Experts of a small language model: width 128, a sigmoid router.
Below are experts of layer 9 (counted from 0) of a mixture-of-experts language model. Rows are named router (the router's row for the expert), gate (a neuron's input weights, with its number), up (a neuron's input weights, with its number) and show model dimensions 0-127. Each number is 500 + 50 x the weight over its row's rms, rounded and kept within 0 to 999. Numbers have three digits each.
After each expert's rows: "comes after" lists some tokens at least twice as common just before its tokens as in all text. This comes from a sample of Wikipedia text that the model never trained on. Tokens count by the router's weight.

# expert 25
router:445492473632493454453391504586497574524391409475516535585635457419435414494447523563592547534520531546499509482538533469539535527496445462492564487582548458460491458443563456432518482506518521506491528489513581504489410532422515505522540475433562485469533527460537507460449577459481521605486456467471505384446463472525444453490510430511575551510506510394425450439492542471515467510493
gate2:481467544551531552491518492527450534493369573504460565435503541463487535515524546498459522559423579561572581477468514521464506480499504428431528486543526532506508512452486508447511440577515540565563466480541455480465461554533441342537611441499426514503581388457507564496514547641562444527558465429599480499472488507488565498504545507526487530539463416455408578481545442494445545462462
up2:414436353534478535439558483527475548462560525424471522470484542442478489539403530504484520493527581485499592454433528480593556475487487488541521556515488454555532561548556472444503496467445542440425493486493556503568518549500445539417546470469470471508566513477469559513423454524460486504547466552431606526540565446407557562497480413451459462506556476565613407563481569546580585482490
comes after: " |", "\n", "===", " ==", "==", " ==="

# expert 16
router:488540505438468399503537489585487429402443542395441466475553389550498489582516474453503552458516461491475482505472522539562501445465615493546541553382457489494592509493407484464511555472528466493540451562471601519409571483543517494487476478628453631515469468429527517516489434554504487423480510563550508574480510518505537575538503517479410508520459616460519464482424460509506492492523
gate0:474497483482474508458506399431489510429475454600552566473493389455455474533541537471442546494471563429571480476492543453468502532438457449430412404525545602477569549486485479482572531468533520571460468500573556523444599438456500422445550413443487433517456473430465497511567528495416453486479433512508587548468426488510553562438567588466486530475522521651453484526531452472513505503514
up0:513553487482508609544471521498523397519450519474597473361489440554512502557454497494543528510472533568464518564520538437538519463400434466417415507512479511520497465521517495519484475450566631517555479542626469456487516473549554549551375498512501364495486504465514516497496483502427498415433481549489408498456460354501574483563446475528506507528492580573490524464545460507573500496507
comes after: "\n", " is", " with", " as", " for", " in"

# expert 56
router:456501527489492432476495533518575553515335565462517446626664446511454488566594549565504519404482516433549514489459535495528415465482579532440551484550401469416496501461454484461528425474498485538413457536498516584438502507514500540530520525508543489465521431483592559489476418520570508522487496488537519552520603481467521568549462454460440561503501516469391427556500476515508485517509
gate0:492442516466503503561462551455564640598534556461508561516412568491479530482489529455476481483580537467468401563566381413492554540467442566452502471419549431550496517552545440528550525522481424477505447429577479548465601482513528537549514465530479494424530507560550561419511513528477582524399507502456577475556523545535488490446469590543534521513615511505421556525495535503576490463470
up0:556484493453503522513522472560499486506583458575579447424513542504476579494484475408452540542468501617455495558540544531427471458482511479447499394500557435536458392458558487630565487476462512592448538508493531495519524477514443448439479444546392496474536519493509515569486571601477441429426494450387489512529516470505531433548472557605536610499531498463477510474449559395470530496532
comes after: " |", " is", " as", " at", " was", " with"

# expert 3
router:506574570359591458505547494558478442492531468456562404479534357568527488476551598492436617480462463495566501525544510463531366475533524492613526492521492469442486478542481493470544528443508503467533415472484499466448513534465402443593566525496595552561478484512498504504565498572561508530552530429473421481556450476512527517531513492546452469561514467497514618503542479517452487578488
gate0:511552485531560484510504536482378585603533528490463543496513462503427577448441535459527511554521460453586446494572431507484549504423443452557431522492473492485512564493415548562455442452533506435495420478464461412495480599442450471529531568473415470539502469415502592545481483410543463529551461564426361515503529515509491576478513405577533445464499443515479549541517437449423463513460
up0:462531489421536478518533428485568526431434547396488534533449550464548455573459378478452442546506457471478511539451459492533581485422560530491542519577518414502452434507555523522490542495429453547361590473479484593595528522543504546400471526517517500439536475442559515463520425505520495460400446531566483486522443520523567488522536452496557546422448502492554374476477465528590552459489
comes after: " the", " of", "-", " and", ",", " a"

# expert 45
router:557520477404542361529598472611574464380489580492441407452470436465523502528517529477531488443531473460482483579545499577561410471558588518538443518504567557491532519556436522479478467401499486458555475562453526497404530469528496520485433492611485552473375448516531457489544426499560484391499548498478490489478512478568520505561475522519486541432487484479581456472485455570476523521476
gate0:434544539507413449476469518500383475518468627459557481530568440510479555453576504562507468472532451528500496476496534517433543438485597444530509543562474481561458527534596482539494440542551495499441396559431421468437552461479470439561566535608538409503576586559461456523481556514539454505472507509539575514532471486475494495544523525373424522427493492513500555499484447538594561488406
up0:498516534490561508479426616438493464438487484519504486554640456495461492517541414541469483495481578478533464489429551479515573526399564458460513496516443536556492473538507591511509466558538555527489517497465563434476487430497491456537457455605505492536542625454493481478305442532424524449498531478486521539501559509514509509640471472579568529550464445512490470536393429513543494468486
comes after: " the", " a", " of", " and", " with", " an"

# expert 98
router:462530616409543393505590494549612506505485462459573378534441451595521519591522533462539540451480493596510502538480451460621369520532605532528492518513471518520527523492458508569566500436552448532530418479470500427560521455504521498536541538502462605541364517493557517490560537519502528487493522490518576493468450513490545535521480531594538540499455560532539507463516427529512440497501
gate1:485520454455475460473431524494482485490471562556469422504555413463533440491482459492460430481530449528485461462538578472479501439464444477510414537582479462528551522539415540463551533532463564554397503526482413542577535439578594548528454515434603526540496442480589483537446442477399448661548494518467501539511539511510524412430468423564477463507618477442555537496485575498534473497547
up1:493482507476573441530572446381502504479432528448486547581505424420466400431507496532475515512463560529470534506564506429526601429552461484505571449518480534502508532437472514500483504563645567552552533501550419412426497431505480487549555548608460527433478595563460435502541503520505410396435592579451433501488458512462483465526495531514482492486468444486509492501605485420495481484508
comes after: " the", " a", " and", " The", "'s", " his"

# expert 77
router:520526523496480508568592496599545468475409514483440514496513449522529449536505490468528409355475472578517537534518521604542515424510467495509492503553505552472603517471507457499543496485439472440558466448516575510539450487462507455590434567535526527503487485502546487571506534787512499481460517532497547461520496435476498517569453422553500556498498519481455507526477492596472493526485
gate2:466573371456527437499401520508574406456456608399419493547410527468508581569458481514433516435512517405461497448460506483534456506440551501528553425449490442508400515501440558545518566479503474549543530549551554449435496500455540436509548527517575518472465526487475552473507406574516421460553553546632457481487465566536561484462513496450571511526520543493543521503525432542576528479489
up2:520419563526474554555582510461417600559502397549562547476621524531482462419541505479537478573488507591512524503493479533549572432580487577502456587557502542513549419460509488477503443512451460472480469426542440499577501552544533569469468443497452529586517441514512519554480557494536610519471435501413476480552565445470390501504530607513447520489519405481436469470424565536493497487530
comes after: "\n", " |", ".", " =", "==", " =="

# expert 68
router:493559540460572517564572530510541512494344463449492482507658459522494452439513571431604458423416415565486525504461549518480514421485537522531503519556551537541611441484490474481530518472463456427502421443563507515564467527496511498455522512544502526487439470517509467464420493641473592579454523526467548489490547477531456573553566516601547535496516426493452474456479536529434513461455
gate0:533500461465514528600522420518507464505447517482457520445493579533484575518453570461461443483608555459503501482478469596491465453531500434607554410529466488547507487448469582550569537586501479435579521449446486492455495572580500539538479535480424528540437510473552448526458491494402468496526562465486509435505423555504553455586439418488429445527521592546449599589449567567578531451529
up0:565503531448475577510485490469498474563447481533523550484418528552501463506598534414461439488523495515475504531376569541631466521532503441586455425549497522530549505512540497514495498410532480444543589418496594470507533588532546437483532497465530494522526473464448505468488527558527476483471443447582594477434455584502518462521493524409494313387585467522493556490518527506475538455548
comes after: " |", "\n", ")", ".", " he", " also=="

# expert 119
router:527507492453532481541558522504595522511401641435442491529570521505545430561534532471561543326517397473519478497554464480574498546430556440503518523522441539487461533466534450479515493448439424471458464459607609496511587474503516533505487512546536540459432541529570449495478483637486510521474498549482516513483453450579534551441500464401505563447487520536487563495506597554540474528537
gate1:460444524467617556500503417501477568486462562499466504558588525561538396528530482514604466537494504465432385514563514495511550551504529477408572556514622502532542448453475508473533498421447540563404543502498544525472451447490489568535506512567489498504499607549498481407439546545418540495504473498437551466445578438498525486484537421520522569488464480473509585495525480456525639438579
up1:541539447539484456463493540473534431572528548544521476439485542481462627559476594523429514446434541493467610533493453463492514499570418575543390464444429516402446546534569504542524484607517503466532416489476465475497518541556593492462460474433493426501464390467504541565558461460553508548531579471567431547534521514555494513500470560472533498544568511479454434406490431491575504571441
comes after: " ", "\n", ")", " one", "\"", " 199"

# expert 96
router:493565531448555440520555501551542495499459642437460500486479528549545458606538512510580535367558415504465550560512462490543456536523521480550519504527438459462494556461538477556501482461534401420507488496584553501550513445544481517525469541529491529507513462536519505492509530724524503453494483596435554535471512437530537608513498362428489561522496546533490539477531539505501503564525
gate1:500492423451546503496501461543488455503528541425477471578522480435540455583493509546520581459625430507562443479458502519566514432476542471618485479505492474581496522501528520485512557455561419505458494579520575415483621556524497507541587596455550569558467464517560522530624459491432434462498476540560527470508482456564543533434475483505438483420477384446460461492558532538414520423536
up1:447433543518575525531530403428552409469442543497567516495495530441456512563481506497497493451438506509559490477435498478529476485527496623496393548588501492514482455438499537529521475549417488492472530499485425463431526414526507447356447402426497544543566539535463547535499537503570572462554473489439456511619441491477521443577413512569404512603516502493496496428497429565511525542539
comes after: "\n", "==", " ==", "===", " ===", " ="

# expert 13
router:493574489420422340519592515547670489462421534436455414509552419511494443546507522523514461478452411464555497498487503496463526498497536536555505514499414513454463562481482603453465432496491442474492449601429475543396486476504529502525543491551505534508422462483567415490452472577548523504518477514501572435513519484564573492584437516547461523506491571489523543583471502506490575538572
gate0:420470498517536541481544475447463400450472539468510505432609536397532555495566444444498504467477481540454443417477529437612525511451565463492458498505496526541517476466438465482503457463528474544472448498499529425414504598560462491486616534461688523512476536435515563537478487490457554476538481475542515538523524555441554609577486514547431624540481478476469565559479448490514589525492
up0:493542545567494584472425394518544574472533428583579514573478467632487483474477473507539531469504578506463507547481446499485484552498459521383516530456478482484459444516448564483535456552497567488545552472530462541512525511502491460482349478479492484468478526478515524498562466534568428598440511479364490511374512570441503514487450454401468430500519545479505507512500593542492349501514
comes after: " of", " in", " to", " for", " on", " at"

# expert 110
router:518483444484540452521560474545546470478450609435485507523544428443532406505543507547530510471531422425581497457527447567524542498513562454466500476524459451557564478538544528474611521477504460501557466581610590448489527491395452548537431462557512626536429510564441488530534526562549550535470514516475500554442483384488634463503523530414527469540509516538559486532446505549500601459556
gate1:500489517474420531499511516474499557553447485571513513409536435493477454517477464503570554565507509470452532453529482553407517424514465552545474475483456505529509496612608564472522447476491474454522542486477476482516495467414552529473481485500463512513528431442500476498573692464497418522498567471405510526476490409457560442619444497468588441477519510456378463543370490430581465489529
up1:466515652488515529520569569516495486482513536539502510498604479476425463505530536474492541504594547471517487625552506476541566563454441470536562459608500490441502427473422464460525527483423560558428465470521508442492481500533620475533520470537493437519516536514529507441480525454588478616513505486534461450528564588466510446468428514492480552479647541537495518505538498558551632591507
comes after: "\n", " ", ")", " 0", " 1", " MF"

# expert 5
router:446584487491511424519506487597521504542464510465542296547590489444520448424462520529575502513493507530468531466478458499603479592538556520592583504495490476519534484450515429503542457500460452513503493464422488504540516514451506447551541487505547617496389451503495491475543539473463640538506489483440502483492433502501464480541593427514567472419484502400476420583524542555489525523568
gate1:455514488494567489454471476520511476471534465560512518498487529527545444543517537465469482475446488473525424447518477565539462553434434601475440558550500571533534486487503536492501471514511456595622483639461414399409499501476541612492409541603467462579460531486490540538497542532590431479477470545434456428592521442465486589397498491459427545532530450478522502437519450438574474574540
up1:518457490434615497528510418423503538434412439406477564477498432490494589478505511453392469543622512530545512532404478575371555460538484470570477481485564570547525504542495487482555424509498503514462486534507492518466555472493437498441450429436485518492546515574491516528508562484428512467422452417461452451432488425579449415503467511561545479420450523457415519524403548481466494447488
comes after: " the", " a", " his", " The", "'s", " this"

# expert 4
router:511521522487460466524554456571515459464390581431459505508478471460513475576548530515532443343485495546554555544521503523527516463534498449523479510524480558472604563501538417519517511465495440445525479456562628489553493473445536421581481491536507546533452486487509491533518505734509538480426556563465535511513438452452548567635493465496494540469522577524484490543474487555468550488538
gate1:432489475540469455479505515471427564491614567480534515501456571493468507544533472523459483520504504528446526549579432471469505523552481434522521644473633614500506488456546459563363534497550437494582555489505507518572535446537544598461504478553458470533504503529463631564488509481472534439469510455490563524555451449499435611556524501538505512470593476555469591444524460541542569547548
up1:560544471525535514524564490515461507450520522448532478487422506562459548595546480537492550475444451513513538457523449499447498491492534528514467476493561566539513662530494465499431526545528405489457533504537462530504514447648492547423477505513505522609534466453482595543346441439499473543469539532498456616559448596563553533500580493493443500538598475617549489536478496551447555482484
comes after: "\n", " |", ".", "==", "===", " ="

# expert 82
router:460597498428509505513499535539517459491473483461532474437531454546489447459462430464500536516556497536521579478416485508576506493489492403474628557395471387455556446522390471491498583397541512472519518517395552504544490539522538518534628541550471609463511516479573387488545468607531558460440526585495532504438572466492540547498514534439472547534528585465492515503430489458504518540519
gate1:505543370483504572491510562488441542513490437440494482529444521456509493456584481526526582456367466596444493466438454522642490472546493442490482533513531554494541448576387458434435511471469425523402501486492524479474557537459433532442589553492577511471469476589467481528521494567536576448481545477578511534502442543473506517450445508495480592476473466573495462578491465484490518481641
up1:522535503510504553531514495495507490444390550482608552479487410507501481447587513425489571516483454520548590473490473443447522444584528473477463458489427434498509560523505421488472448429545483551474612558475411448536536429501557442492478481544433506449519519491489449492386470525533310515457544486541512511547507532505547491471548422412508464590449549443487571540539529444537552421560
comes after: "\n", " Candidate", " %", " Votes", " Party", " Title"